python train.py --n_layer=9 --d_model=224 --n_experts=40 --experts_per_token=6 --d_expert=32 --d_shared_expert=64 --activation="swiglu" --moe_layers=[2, 3, 4, 5, 6, 7, 8] --router_score="sigmoid" --normalize_top_k=true --routed_scale=2.5 --balance_loss=0.00812 --balance_bias=false --init_std_router=0.0279 --lr_router=0.0014 --n_head=3 --n_kv_head=1 --head_dim=64 --vocab_size=32768 --norm="rmsnorm" --norm_place="pre" --norm_eps=1e-05 --positions="rope" --rope_base=10000.0 --rope_fraction=1.0 --qk_norm=true --attn_scale=0.125 --tie_embeddings=false --parallel_block=false --init="normal" --init_std_qkv=0.0396 --init_std_o=0.0101 --init_std_up=0.0396 --init_std_down=0.00583 --optimizer="cautious_adamw" --lr=0.00129 --beta1=0.9 --beta2=0.95 --weight_decay=0.32 --lr_head=0.0112 --warmup_steps=228 --schedule="wsd" --decay_fraction=0.68 --decay_shape="linear" --final_lr_fraction=0.0 --batch_tokens=65536 --seq_len=512 --doc_mask=false --train_tokens=290700000 --steps=4436 --dataset="wikipedia_en"
Below are experts of layer 5 (counted from 0) of a mixture-of-experts language model. Rows are named router (the router's row for the expert), gate (a neuron's input weights, with its number), up (a neuron's input weights, with its number), down (a neuron's output weights, with its number) and show model dimensions 0-111. Each number is 128 + 24 x the weight over its row's rms, rounded and kept within 0 to 255. Numbers have three digits each.
Before each expert's rows: "raises" lists some tokens whose logits its average output raises strongly, later layers aside; "comes after" lists some tokens at least twice as common just before its tokens as in all text. This comes from a sample of Wikipedia text that the model never trained on. Tokens count by the router's weight.

# expert 25
raises: "\n", " No", " In", " The"
comes after: "\n", " =", "==", " ==", "\"", " ==="
router:144145117152109145174110117162142114153123100124130136137109130160158134071112125140131143148179141155106145093105111117150117100118127093096138141135123150119141103093106112143137135142132131148207115124102146099158148134139084107181141136070123124126186140153134117091104120141149103111108125117106138151135108140149107132140162097120
gate3:126131130126123154129130126184113096055167102128169107137101149089132135115108096101133103133133121132080150090115154155128120126051183126120146126120141077163125114109091151137161182125157084125142142130145155120137151148131149118129130182128106148146168143139137137149126140147105113133128123134148159124146122131128113105101112124136
up3:136115086113090089125099093128097168111137126112137131114127133135147106141124150181122130114142149125099146172130127133124081146093126127095090136099146140150113129088112124132147145174163132129145130163121175116140122157172150120145095138162126104115173143134140137134128106151153137134158136141118125101116176132131134114103138108160
down3:119150132136163105124122169159104111142089137132161129093129127134128134145154121131125086148148126122175150136128121147161158118183077121097068111162149120140112098087184104134127084106135106161120165130169139151097119135144120128135134149149129184115101178101142132145132124160133185168120110134097134142115166135120114151147153114117
gate4:116114112162129086116121122137132103101144170113090124111145116103140139154102138111174106139124150120115102161103108136114153117113098117124124114129124116105113120110114107145127137135133167115155110166145112134115159137125105112116154109129141122148077099136108124117187144071100121097140098124105126095124110106148104141112121122162
up4:096115104116129090105099109161144155147121147170113151099134149129143118155104101125166076146105137106068129126092104089153106113109124109129139130129151146142111053118102117130102108141086102103122106129101140145144126164173096111115125160117129133128115084168132136112146134115083103106111135148095134151168174119121119145150138142152
down4:143146114127132114115141123121139157144101126160132136134141112137103086163124108134126158122109129108117152184107148126185158137104128066114101178146092139159085115122135099117122132162126156174161086147143130153149112122153138135158071169087116129115137101143127136134112086095097154141150131093138146163150085094138103084086153164106
gate5:150131137129149114161187139139129142141069118110131140105068145101094133112098112106108140131096124150123130143092125105155136079150162136152109087100095134128139142138118115119161130094079074124122141089120116151164125157087083139134124137097092126117118143154112145136155131143126179108126153097125075135117134130145122110070111160130
up5:119117115114143131122110158152154125142087145152171107174126119126125143102144117109154102166119126107116099109149114141175147119090121136151140081130125120153126144135131142111113158113105083127119125152136082116119177106127135105142157111103110169170129136120107071119114135116084131172080085122098107101110127144133138151127182080099
down5:142117143105142145121127143118160122118134117140163136141089141136123117120117160108152174116163120121055134128111153102140146082120174082123131096092105115130119148159120133125108135096139092122108122110112149119145117164130107137169126134129159204111092143151082112105169108143093158107093094134144117128144115143122141139147107115141
gate6:129151087130094118142124150105109141125140149183125138136141140143133090140102164104113097164122123133139132121109098102101135179171126148123148122135109151134154132156145137149116179093126121154131101140134119121111135145146127059178143156115145119140132116110093116130145155151172148137144110088089136141129080106124120155122117158133
up6:130122136127168130123174127170149145159086106109146149145102137135090124164112139134149107128118103100128126147136128148130117125110133138113102093150127101115125106104134134154116088096142150086144096131109120165151154113128098124128117083152104152129139122126139139150133084117125105162116118109169123102136137103181139116148128171101
down6:108169144111113145141133151113112091112151076112138169151124140129127213137100122150148129115111180080090094090150101140154180060146122097123150096136134091123171103120115100121108141130124132105123106121118173158149092108103121123136169107130148107116159133160135091112156121093111156142130102135153148099121130148127132146114140124128
gate7:121154125110147140173141141129152160156107121130136106157107100138114104109128075120094108148153109127111142147125144102107095121108120119110128120120114150157164110189157109127145147141128112158133095169128136100156149165144115154135126151123086118110147151148155135150145110167153071147134118171096087129118095140147124145126174045102
up7:099130100152122119119130126104154115169129095111132152157124138109095099103117100114089151126129120172104112124168162130140127090138149075127131112109108152159124110151138103114135162158103094169112122159111135156152136142110101139136118154139113101114129116143131071140109109170112113133164132115156086170134108156124114143152120119139
down7:119105155100133120126127131132154160123117143115122146104146125116106113146147144131146180110113137164093132113108079125149109136102104088136125134089160138146141117132102165136160102137132138133150177138124164110086084110083169148159040124093126108120121135074088124114097096085139144148141130093150100122113164148129144120174122164143
gate8:128107152176146095188115103150111124147124157154134163156114145164197141108105142128124078130160100121147123158152137137130131151121164140143135118118180154117135106131113143107109114083162129105144123139107116085134135141074150120139141169130129172123164125154123138117125143103093121166096112102112143118132113150147172125140176104103
up8:169154120132122159113141168105141145145121130107124079071142102114077124098149128102136158130128128152132166142119144130138105134161067127071100118148148105119130124138151097140116135124119156202117141099146127154119125091143110148171132140092103102114075126113113104173135111155170112091186107152134091148132182153103115151097096123153
down8:094151153147139144140180186125108123078122141133118099138174139143116105140133144141144113151144155124142115159131142132176121130202130171114129059151147115137155119086141106095129132134115114131105100127106123132139168118146118135153179099115072174137143130112166139141154141117147067109123084126096112152125158125068117156111143084146
gate9:137118127104173133104183151121071118152133105089097143130119102138123116137104147175093131140143130164122101145146153152125122148168146116116132110137159122130139132129128137113145113144088128161111100141115125128146165146190104104134143165169143134123091146103126127128107126117156123152121127090162137184108095121156084093159156167120
up9:116124134124123100088144121121161094101125092112106145147152133133143145119107130126135110110133173116101104134185136170170117138098120148161135127132128123167108125104136141165159159076106146094104114130141134131113091130147152087103119090127130145112115084129146156157124132144133137132084170134162151138140189120112100142144136111139
down9:110115122099155155135142127107129175146175163111153094131127131134152127132153135137104129125155113148095124153112135096145111156135111095113117145157147137117100165165129128156101127123111137123089146135096103119105105191110145103135112161109161126108108104157152109152138117153156152148103106167106109067138150114114157140094151126152
gate10:108063112129111112162084147159157094128131145170114132144108110143168123131130175154142140146139152110141132184141117094112129124156126126141131116141122177119124107132133127112135150099132098089098108159118173122116113129172163090119126134105167137145122103084109139127110118137156157115157153150087089170115077163116136146149103140126
up10:069130080123137131091130127135159165123136141121141132178122139078142136131097118094162137097141146105137145104138086113130138092145150113108156110098134138108130098167109127144132166133132121107151131129091153149139133150105092086129105144072149167159124128145120139143076089108096126140084128183143109145079109138160118158145158123148
down10:111149118149136115165117127169091110137133104110183114118103122129133116146142128123115173128108150123126120097087130139090113181099128158165126055144123130117092149123185108100114132109117176195137127076106081121177092147133149126124203144109129136123117117138110150138082141120109127167152123154139155143137126134118117144123136118106
gate11:160127110108106115132119145140079119160135127112127059117103158095081120163114094126098143101146133136126143166156119093112124106145143114112137167102158137127064112119098111072110125100123113173147092148122140092116148184139154145170125143087120132115108135149125129130110111145151165149131164129130038104097112139141114131145098133163
up11:111141134118101128122125121149158159152113132138119163146141137159130107118114113146113131105105124150115108110149138073120119127150209104128158143111106138117093123088146130095141100122147113163165163123141097105121129079086145148139119103124128127132137101096131104102120099170123137122120127146152116155121135181147132146161145096118
down11:147133130146125152145089141145112121172106156094174124115154142084106121117111153122178140137112148093193123144134089126130090082094111163103164162070153120119163096134143147129116134157116107097177174152099159126151139167073157129136106178148149097150130099142102141122170160098128131119140117099139127158107098121096133098139103135149

# expert 38
raises: ",", "\n", ".", " in", "\"", ";"
comes after: " |", ";", "|", " (", ":", "–"
router:159162115135130141151119168117117159087139114163117109129071163145143131113114141141122130135157125153126125075096090128176136118132139189135164101127138141109141076107112127136117165164110122207120124120123104121105128166141108117110176128118061140206158135119144132114078086097127108115120130112093114171087128141174151102151133097141
gate3:144096112125128117108125078153113133155094119080152131128158126103095123130133125135081122173125128114195114150134149092101140125102094134087120130179123140176100117120150111132152105104105112116118143135096088118117093114145129142103079154143104133064133164120152183147105112147139111126126118127114174087125163154133141080136156102150
up3:142158121150150091125089093075120125097167148147127164135112132149109128144148124154114077127141144157151101151140151123105121175139088150111129120126136121097085105108116141141155115135141133126126147107126116145081070132170150137092124154113137118158139136166166147102087096132140114098171109134126116135130139124113117063133114131162
down3:147148177100102142174110149156104132123176123093086096134147123093154217124161157139130134152163166075126122144101136121097085117104133143145110099081120101113097103135136165119134178138115122119109107149142145136166114135101141105115137160111105102142144089170116128142146126128133173098141120142104098133126108119135151135121097141125
gate4:158144138181135119127155152164127161145139108136128105123143122134105153121104138132187113182165091148126116130078128118127116195129090171131134104154099117136113110160158172149124125109122149131158179110069124103115122162128114091120134113107131114131113137142126125118127115107144130107120159109105135119129129092135110105147128146106
up4:149133139124133143085121125180164150105134124128101155158135119163130150169105137109168168135167153112114143129085115125125107090095134092166166145117141107132152174093118159112114165133126106153114112121122138131127144117138107148120141054121134118123130130092108133142107083154089109102137141093144152132132139165102127124086103117108
down4:108134139088107137129128126153131129197140118130124160175135125132128148142144156130112119135140136071125145163129138131086156105151150081166143136083126111171144115175119092135137104081130113094167117127129134187157161102111160217126125085116125108120133132115162112183116140170080131134139123152128150121115099131092113127128131134103
gate5:123135154103132084190137121104095093133125164140112144179152123129167137122120113117120143142117120121155171125134137097124109073122091099091116132092149093188107116144125101147113100112092123127137126116101124064160125134116127077145083190144139092164152145117148140105139154084162151145099110165100177136194104155170142140110094150139
up5:106123122123134107168140123117116159086099122144142122185130147117157159166121124114116125101130146107137166135135162091118104107151159153134149098101130130127087132125097146136135156105145121146115140132156136131095172190093157093170123152148118116132127121094123133058157118104089121124109123133145135086104102153149178133125098125104
down5:122105089146103171189166109154119141135150150118136111158153111095126158156116152178120144141142107104139122148108102119150137103148116096175074160145147137109101169172120160141154140168158109141107127101156124123126108126102144127120126081162124084137203153097115135140129083143140170101127119160115132120183141123150122111142050103117
gate6:120152116142137157132103107137123168129148098106122083111153146150119111138136152130185067131124154157110131155129152114127123167148146126115107136158136131113116172096123088110122164087140158146144149131116140110088160108141117125183092097113088136078104148162125113109125090147132115113129123124136087188087141166170162104134104121088
up6:115128131139113100154141124101136103152116141094110163142118111127152094149090116128131101122109083152172119115142149147145117120174089135112131118112117146152145161153142115128106116118074086120139161169155085157138106109139123168089189108137147148127146126095137153112129160099106114168116140124113149130137182080096112156114086141134
down6:134130097095138126104121138158132114255129147116170110132125160132112141160127138130152081139154123125134119138130119152117137148144127130141131171150112100142153207217106161114147170089111145134117133099129115148095092160122129128109100121126110109097146152086147118184126201127137195141120139137133126152105123134120134119102092148119
gate7:149106140136162107188141143146145120131151146162120132128153179134129120164140173145131125125149122139134110079121118109118128127158123169148129115136154160114143100103113139109106111140093154128129121106146092151104157140105134147117137109060135132147122143131159109114093133127101130109160110115089114137117148153149176130178139109114
up7:107141118117085143086144076108100160098108121170137171124102094115169133099140099104150095101166142132116160146116154156180144138114114127114150103135085123128130113167114111145141123107112132126158119115133129115157115148133106137138176078134081084111170158116073151144155090142159097138138115143120146109125114144143118139094136146162
down7:100103096140115143136122116139116148189107149151156143154174119103134107143109121140124116120139153071130147143121106129139127078166106126112102124064052139141152131144131112168140131124155154120156111156084130119166113147125130127128121171078099144109124104163119135134135118085089149144168168147127110163145109191116127172129154117111
gate8:172132111106125121131154109115119138132164127133174143127077153148136110142132086124172140143142126086142131121128107151171090125138127107154155119143155182150170140123108148121120115134130148184089137124115119095096123120143134143163135101134130143100156122152149104121113116105118118160112136130140129148116158081147093091152136121148
up8:153139133137128103128157160123136137126132116092113103131117146132114147137122142144111098096121113152134111121083136125124113142160156139189088105153115085130103110148118161117190140100128117128129142117119154126098167170058142158155130165121098144139115169137100165111119125097156126135166136161151167099130145107163143140141128188092
down8:153078145143157109118116126109097109119126134170143153100122106118150084151168120108150155124112155102125157133111099133109119132114174128083113193102091121141127111128179130105138128119153062077136126130126162140160111107130126141127126144102106132133104124146124099152192143150129134107149130108125116155185121119176128173109139103086
gate9:138119121136162123120106166138125161105109129152166143139120137107167095108113162157118115112122139103102135139123159058160131129093148155114133137158128121131170101109100103115146110088124095153129122126118134125117172135177152113139108172126095172135140115103155120123088115151173106128141115122155095151167109134142174116157153131127
up9:149112118070152130113087123136130195094131101156129118150155150131146137127090145148158130136120167113098117131111135104134126131142141148128100126152091125139142145083114145100131132078120084121122113157151166099097138145144137119114096140139105161112158133127132142110119090185160112157159107147160087162113131109120146081131138155103
down9:134134120131105112104101105115156143005128114128113145109136112111141127107159117139127168105142167135142110124124075154146110142156110160127160112139156133132103060064132135117112106147145118087115157124163128097173137105112151161140158129132161116150120101154112155060117056105101083147119132113133140110131106107122121093130138134150
gate10:130098083135148162138112108101107135100098115158141118196175126133180123118076156136110123128110124100104158116153157120113115126113143099125105127126161145141140141124152117159141160108131104138111105068124151149107133165104134135153163154152106161116117134173102106164131129201103149136135118171155095107130128153103138161145151092098
up10:106121095136160103122110098106109124116148138120122136174165083158117155147126135121094106119147182103100134163158138118093130135097105109090100151123107147156134135124157132163187208123130153122091091128135096126129136193115152178141155141153165144135114114138151140149147140155152117139160139159120081120121116126090159148145122128126
down10:089110105164145114123157127113046135114141146150142121133154157115127121138096137126073126118141143113111122185131136102117131124147151126121112164140140135078113118093152125157122144159149104149120122125146137146122111095114138149149133143156142128122100145100138134199165134112110127180141129137106121141127128116097190161116140139116
gate11:093059121127129101142118106101149157097121130154122129127126151091155119170134149110124099157152107101138137146115155131100136152085158145169101155126114159125113113117155124159081160101070142124115115144092100109119145139068141129135122106119124136151073112172099160088136131147097110124123169172095120096107123145124099112147144142108
up11:161164149099125113126182128083123114139174105129098142120140119135147134124096103148121142111142117160160119147151144084083115143160081129140139107141106132146169103114146143133082109122111126139116077133169154114143101121132144193119142121099111167123137152172137109163105108149160148098108090094089113133173167103101112131106102103155
down11:127130126130125116138111108103050166154094123086110127118097123120145120095135115137134154139134088098117141147100142137089127093113171112150157141124159097102138144152141131153115115118150126177102164176150132089123130147107143147143091135122128120127126136098189122134100132161154144143091099119126121139150054124169145126150128098121

# expert 39
raises: " America", " Country", " American"
comes after: "\n", ":", ")", "N", "°", "′"
router:128148141130130134126104162126118147129128136160139108126075090151138150086117144133118183109162131139110124117124113130180114164101140172122158132127143168150141118121087142163181127114118132119141124092118125100140126140161099102138151105115080124126150109113104155110136083169150093156115144127139104131118072119160145139152163076137
gate3:096131141140141150121124158145109155116135171102135098143128139114143111078100135134101102123099119118131137175144149137135145125102162184143173154122108120131141160116123145166144126145125116119090154100116132158136139127124135101136108161155132137118117114058081132145177124130121150112153117161139114136124103092081144155160133115130
up3:142136143098127108143106104137087127135156159139134092143136147107158092166125082127114156160126121106149098117151153119098192135110153133129107117150128111170091156139130133111113110130133094088106122161134088106124135108096174189134158145116136140126152128112146097179128154168137135098116171107100145118124109110142130153104139133173
down3:147111152148122165124148160111131100078123103106113098131089139138178160131052114071122125125142107113136138153125123150148127153125118163135123102138151141112159149119092115131152097145135177128099107132120144110113143108090112135124191122109127118108138128106125115115103105164105162108107140155082151153135121132124135130073125142126
gate4:161164099107173149153138086144117119114108158123153134159052164154139101096150108125154125136145135098098135175103163113150100152106160105133121115146148111171143101114152115142184155140111116123133122083103139152114136116155127110105174119163096178126099143109131126151124138144125124150094122100130137133121124128086121139112097096164
up4:128126109140170153129092142084127065163078120129117137155156123113100144143078147128118099132162100137165140080118120119122130146151084139142097123180091093145166116118126124087123144112111106132111135136132118125146149108109119146099150160120114135121161119166174130134152171129128095135166109138133130145120123118148128153095105125127
down4:143130093143144120121125122128124106148083125139126136164123142142136080124118106124146125151122115093134130160123163164128138125163155093145085136144111070161158165093125166182173128099099107135112133123112139124139141107117102088121117104114098140121100132116105129118127169123152141189113155106122127136101154171117073188157105099112
gate5:112074112123122147127087169124141149158178137149075155153101129113112119179094128106122140133144137150134105113116159153113124091111112156129107116151122163135105119130120135151161126129101062141142097094167133110126096171085106146092145156150100141124078118158091114114144117155108104134136107120134154133099093127142119071150139092145
up5:137100120112135139116187135138127125125139141124122149140090154106151146101153083118071180141162145144159130161140129123121122104132133142152113124137107133141113160131122154167125105094108117133104136115129127130120143133124123173131170149124164124154155148107128106145111134114152135117152112138140093157167154128090140124102131139135
down5:126124112124163130120125153102126112135137140114099136099100129113198120151117186101101117110109134143145135106120155200124096121111172114132098116176090092104149125167094132142136111138147094129060121116142140132119140113079114099107084140136070105079154159139150116132082148091097112128097088133134118126119093123131107129180136128128
gate6:120117142122082126128109108122164121126085129143109132157148140106122131099146135107111122131138116145125132126133139164158099174139180114138130152146117134081110129139125114114178164099122161128166126149151125102128125072149141141143128106123137125135115128122159145136123180157115079134132123163154146175106089159135193169124147101116
up6:122136111105111127104123113137154104136115140095103136077065138117130115104161145171124114135152120120162104166146138131155160141109130126128168120129205142142143128136142128084153128118078170115127182152120148160152142116154129125089130130174134122137140138129147118112088139116137142131156127113131139122151122116107104095116149109142
down6:153157133140164118088135130150159117103159115122114128121105126133153180146142138130149127139113090130134121146136107152131141142126115151123114121164106124130062122140145148125150110171106096151099140132137113146151123138113113159147151133145162095135159135183130106099106097133106146133155122097137114160120155095129117111105117150084
gate7:106116101142117105113076125138149128145084122148131177133116093109134165138108126119101138086144125176140144103148152107108108172118112132114133114117157112138196124094141136119143122121144129106099119135102144086155150119124162107137121155209127163129138102147148132139120125161142103168118146136139153217123141141115174094124123122109
up7:136139167180095086135127101139137097155103147115125126133134082159167116092128117111094142118112124091156130103144161105120131128164095146111134103120188113132167144114122118114101119124166176105098095075094115129143138089141108108165125116114142119123127101132174123127132132094136104116167129123125130161099130127116108094115177080119
down7:136077118109106153110150175120102100096116126158090157151174168138163178101126111138105175121131135106141090098128112156109131159111139127134137134126149103125138105124098115121124138146111083083098121055157172122126108169088142093157122095113141136134089134139138091117179090174109133131103095152153125137138112111110150135152090116111
gate8:185086065126118085138192136147083134147141186112133128121068102116112152114131131170105097115105159113134126099163135108150106096118153145143158112099142101173110132120122142127124109137140129102143113133109144088108159123139103108125121160136157159101089151114112110143115090119169140137127121116140091140138100084142110110129126124148
up8:117135154139127101140152078123088107107148151137099123105116139115133136134139114154104132140171130163126123092140150110102157148093109106092180148115168161093078139122125089126086116125108182121152148166117145126104120120119154151127121117109157131094158112148140121111078136105117141122129156111132130137102118101119132144152082161154
down8:118090092134156098096123164061143148153139104131139154128159150148143136110121135116090096086141142152161124156097125149109165125144129090094111089124095136118118096074136103110159116127105141109099123091113132129137109139116111093116167125119089136106121119109158106146132164139147109084113150100126080105128113157128122114150144143102
gate9:116146141159115121143129145125065149128127111148117140147125135087122160113125116094171166127150125118103099129093160114082108136130146106132136109131186122171135106141076130090153078086136123123135145180106120130112135129097125113158123163124097108131108116162131085139109161137125123105165159123103119123128114134125101137114116129135
up9:161178135126119112151170089143142145135151124137168123103131170167135104099139158135100072120143123137130125093148137103178158100120128148151167156151071113115107131115109160099114152133087137151087116110129126096116116132136173113130131144139136127085154176115145115123115102134137125098128094147109099114167169137144123112120151127137
down9:130123074141115108144155162093097134159101121144120081154127154101093056140125124146149136170133137154125162090084161110174109155129107122152100175158144118112147118136141131114114161150130163145115102121120095127098091111125097132134098159102115145131118098112133149128115130100128108107146181091123134110107131102147079097115138131152
gate10:144143110131130136145145107144110149124125118101153112142125139127186118110144096124174123120116117167180146111121136124131114146104174117135131114109150129136104077160149116107121125101136163163169107152107107102126155148131132126146132114095121128127124153147152108130104165142119121130141124129106103107127114121096154148082146133134
up10:141132113113169155140151162126173085143146114135116183119093160126102104130119078143113138116155126113116167136088095147142122074149137129112159120165119119069153150099089185132099134144117128096135138129136175120138107117123114144108149155085119140132144107126179142112120114100141089091127094117127139127156144138134098088124127123160
down10:176135110138099123163117122170166158159134122118164119147108151150169108115132112123131120135121194120148136092142129103113124164129139159092092142141108128102164136139140135132111115121114146115087116099117134134122109108149148133104053123073131157139150123141103134101088120110103158191130119111128139111144129155143121135131134171089
gate11:119127107079137128135124108137146145128153160113136093139140131116159115116128171109115152160084133123158105127120103098139136124124127145138116164150092132132123110138140112150117138149105107113119117102111179102140100115146141120133143150147098155171127094103102131070149115191181167111171122128150164119147137127127160108127155130117
up11:099099175119087099126137123137101085123134116165143117130120136126132126138153157092099138140139116109104138137149135096107113111095165134102118118136145133095129099144117137121095126128173184131120155107093186145151120102143144095195124144125120128104127072093138115086167127133151130108108133131130126136129115149124152136136133115109
down11:124155124145122097115133163135139147145090115117124094099174172122126176127117143125145133113159130133161142140156119142113124124146121121164091138120113117156122109149136101116134110146120119132126129114118170170122186092139170112126076088193117136133125170139118103137163161076079113147151135110099155125154130096121151114136112154138

# expert 10
raises: ",", "\n", " (", "."
comes after: " |", " (", "|", "-", "–", " \""
router:133141115107117120139145169130137137156110131158141122092122139120125151109128126097128136189167112127150081100082107163161157115146113100127169113158132157112150077154122102133146137098117118163163117129091094128147170114144097120151138126100060154185133150153088149125117116121112127108120140114096105169088074151146122103130146129117
gate3:120130152160108127179189143139116130132104147141153108141133143135122078148120167086126152091132137136122136060109145132182132091156171191106145177132101078124135103119123142115142108144175136137124143121163112141141166158138169141095125144137118137134141121111136093110122137125089130114063102092096110124133084172182154151136157153086
up3:146137088180129142132093130124129106120107132122149112146113108110174141122169119143133100168153163178139134146150151147127123143108112118073139108116106166108112136120117138163146122086073117106156140153093133105141093087149092132101145143075127153123142109129114144129118161152119115150100146136129161122124139136145116133108110141137
down3:124131101130148110091188030128174133144103144131128137152134104151145074110103116134099129108126066113135166126150138103136159078109145133124133096098116106105123127111094147110182137135114129115148144149103140127109139124180119096129081117137138121121138142155118120163110154074125148105143108080111116138157155178122147154126158153119
gate4:146107147137092160107141106109135121120120180101109168124134090128147109108115169178135153128126128146125102134142152136120136114131124170107088144167143146121108131114115175181153157095117113043131117108132115136122166105125136135124144157103131137136133144096089080137096095078139158094158122146138139187130141139100152108130110146154
up4:100118103119125077159070108177154124128131136084083169130110130143142153129097136105101103154124157114133133129158136112125092153141131101156126105121133106127111122111171119117138107120134154123116102095139093154124113111106118128142140159140146129110129160167139141142095163186109140161118148139119149109127134119091179133097137107112
down4:159126145169130117118120151174070137086158147141142115129119135079126160119124102104149158146145122131124155104105164144156134116105162075105144110125158130133124126167098122114166129193093160154170138164126142126114160126133112123106064128094147120118129144137173141137125125166134151129142145099122139166138110125096129160135134096118
gate5:092133106092125141153140135105102124148138139125130131122170135154112120121152120096158116159131107084090134118150146088100125138099176131141115140148180143147130064152115130091132116124114163144100134132088088078097141094125163092113113093094092110182082107141130076150118155114106087147182106126135111140148170127143168134140155112090
up5:102139084144142141130154151152119095144121121121103124121190091131137122128122065088120064159138156117119121117086177126148115166090121121106156137122143110082131086117130116139110131151078128133134120178101158105104139123092161129165150146115129157167140154141079087126130121134118119122164109129122117135117145092179137106148111183140
down5:138140078109140133129164119151118168076145103143135140127127141165142145197162122112154148118158132149105155105123115137136148124155129123187130155089120089145155163132183145105135129159095148149152151124146144157076110160070098088155097081121113147158096093120112152165133131105158127137109109102144097131124144122115090121115137122130
gate6:166097097116111119124144147137158092157138113114084119122112123114092119167113102122113134113121132136142101105138153124173144136170132128112100102130159118166137122166157123099123082104144156100093127112181085107129120133164134149127152078156089139166122122122177101114097122149123143112106134116110076108120112123089124112099127123130
up6:147187153099143092170141125157170127162110125124114137099134098170135128122124103111111107132108126141115084146108113106148178132150110137126085179128110113113124154182078131120129092093118140134150132143138139145144142134102173090115128117123156149131145128122140150122145103127150130095147127120169119123118121119119137113118115078165
down6:132106139130101081106084118109127106156144086112130115135137122100143100121117171129104141181123119103172126142158172141124164157117125094128116125133155126101151090123157109099163148107163154091130128105114165108120119128112099154127146119130122147130146170130141091101132142158130149115133138128095108154106158099129127130162140103117
gate7:160134141140147116140146160098062092107101133165167145122163115173139102129131112122116102146143135103092141122099159118116142109135114146118120125094151113117153136157116128179130135113082077135111144114161144132141073139105110127091128140145081154121083146098117114198160117084113147081125133147158126164118136111122089110136115108159
up7:104114138134175148108136140114148156153114136115092133144153159106097094095142148122100089101126122084117131133088162114125163107096081107111118121145121111067137092164079166156133115093132139133147163161104123132131166101095105119149109115096114169118102104138092151109156097108126119097120141109110131121155096156124106074146118098159
down7:108133097117129145148140088097124093120144113135156131142142131173140118140115103107156173084151127073103128078162127096110120129140098103118158142098100097178160122154149095115116118117113119153141130120147116113104125113142144150083127155088196109124100152129120126116129141114142182119108110105093165144135153149121083091076072139160
gate8:137181118134143149140126131196141116144109161130191130144124126126122136117141097132154152074107133069140144101147116154106149134153131127130085131127093167150168120116149141179121099143145060102132121102129102117113134117102061145123106130128088105120130128135136120112056161152125128160114109138125131114116126162096130153165136120121
up8:181149097128108138116125120128125092145129166134122113123192108158126121124153142128158149148129167160145135127114138135147105124130102133097102082127147134113113117132138099118115123133130141120109136153137136085143128147150184157085075157142122129113119158129152137145111160125100166121108159158149112105114119141166131106088141144174
down8:122123125160122107092165120127150125143125111110119152097176125120099080122146135124114121137137127157084147116125164117173142128131087140148124139128154119146125142102085114151155122149141152167134175125127152115101108169135152112125127154137158137117176169162163087147088119125139107091099165106110154130125135098118111162159132144150
gate9:107126129113124156143082165134116113138122096150114133104143152199125129130108128159167107099168145166073133097074164147187136117123171116082155101114124142124068109133172126165129135132149169118158125126104139106115150116147121128082112149085131139148118152172121076127132133149135121107115103133117119172109102150104128112133169105125
up9:133103148124121110129092168120164137125151125172085173108128151115116139152151147168140093090133138146082102082150134152139139152143163130097169114129131126117042127154194115127166152158135109101131159125124130139137146128153132144115132142138122135141105147151155082093123160149089125123126082139128143103102134115138143116116133115129
down9:130081132147098123150094130120123134130122123081116137081133102146122141091142124177168124115099164123128102181147146128147088107137143164139123128082170121127123118209109127104108106153155105169170143131180124138107094134137091145142061128147166100126115146145107129102108102109150143083137126163199100125124115109133142122118128114092
gate10:096075097165108122174161112135153108151135132121120132117158090115120138123156117134129127112136127137142093132123156116126143133147130103126141103127140167155137199128123114096199180102176114148139121158139144099185113101116127110130137116143107166141098115117128119155135126116121106150124129153170139121104089109161132083178136124121
up10:154112126121121118130144110108158167152113163025140114155142101107127116179138126153115154131139141046141087120122108117119114128171144138141126131130143085145121115148127168142111097149169144137141170153108132100106092138125120143116143144161135113106125118136166138113096125133135153117149112111138096170120082127124148164086137138139
down10:158111132120126110066074157166137122074138143065101190099127127088161136125084085139122134145122149124143113105102110160145179110138131116101171160124138173110169140106120139128126167158109142104134097105157132124098156082084127124137101121138125109114121111136138140125133088140165125132133112152102119130100121117129166142123123147107
gate11:125115126114118108140122146133147187135148128142152148144126166071110156111143115159101137117129165131151094151100154127144147097141115088125124128143121122099126132102168128178149131109129109187080090128106110098136128154100086119112079154094106113151130153130112125110109132125112154108115105117095119130141144128154140087114104117142
up11:092121137117160132123156092124138114109136137114103142134172108147113120080135098113114122110138154138140111146156093104128172142105136108154179142160123143141114166082170154125136129154127116082135177122156156131117142115150137098152112133081125133124149140097094108107125149102154155105150153114173120155172126101155157149116155181096
down11:125123137127140099141174089082151145184129087125136156130127131107106077121123108088107130125137135139158170122114116155095154144115126151171148122188124166127124108105138123158137131132180143133145115129124103152159135151157142087134153165169113129125138118184161109120143153124097109136129107090157144109115105144115103153130125163132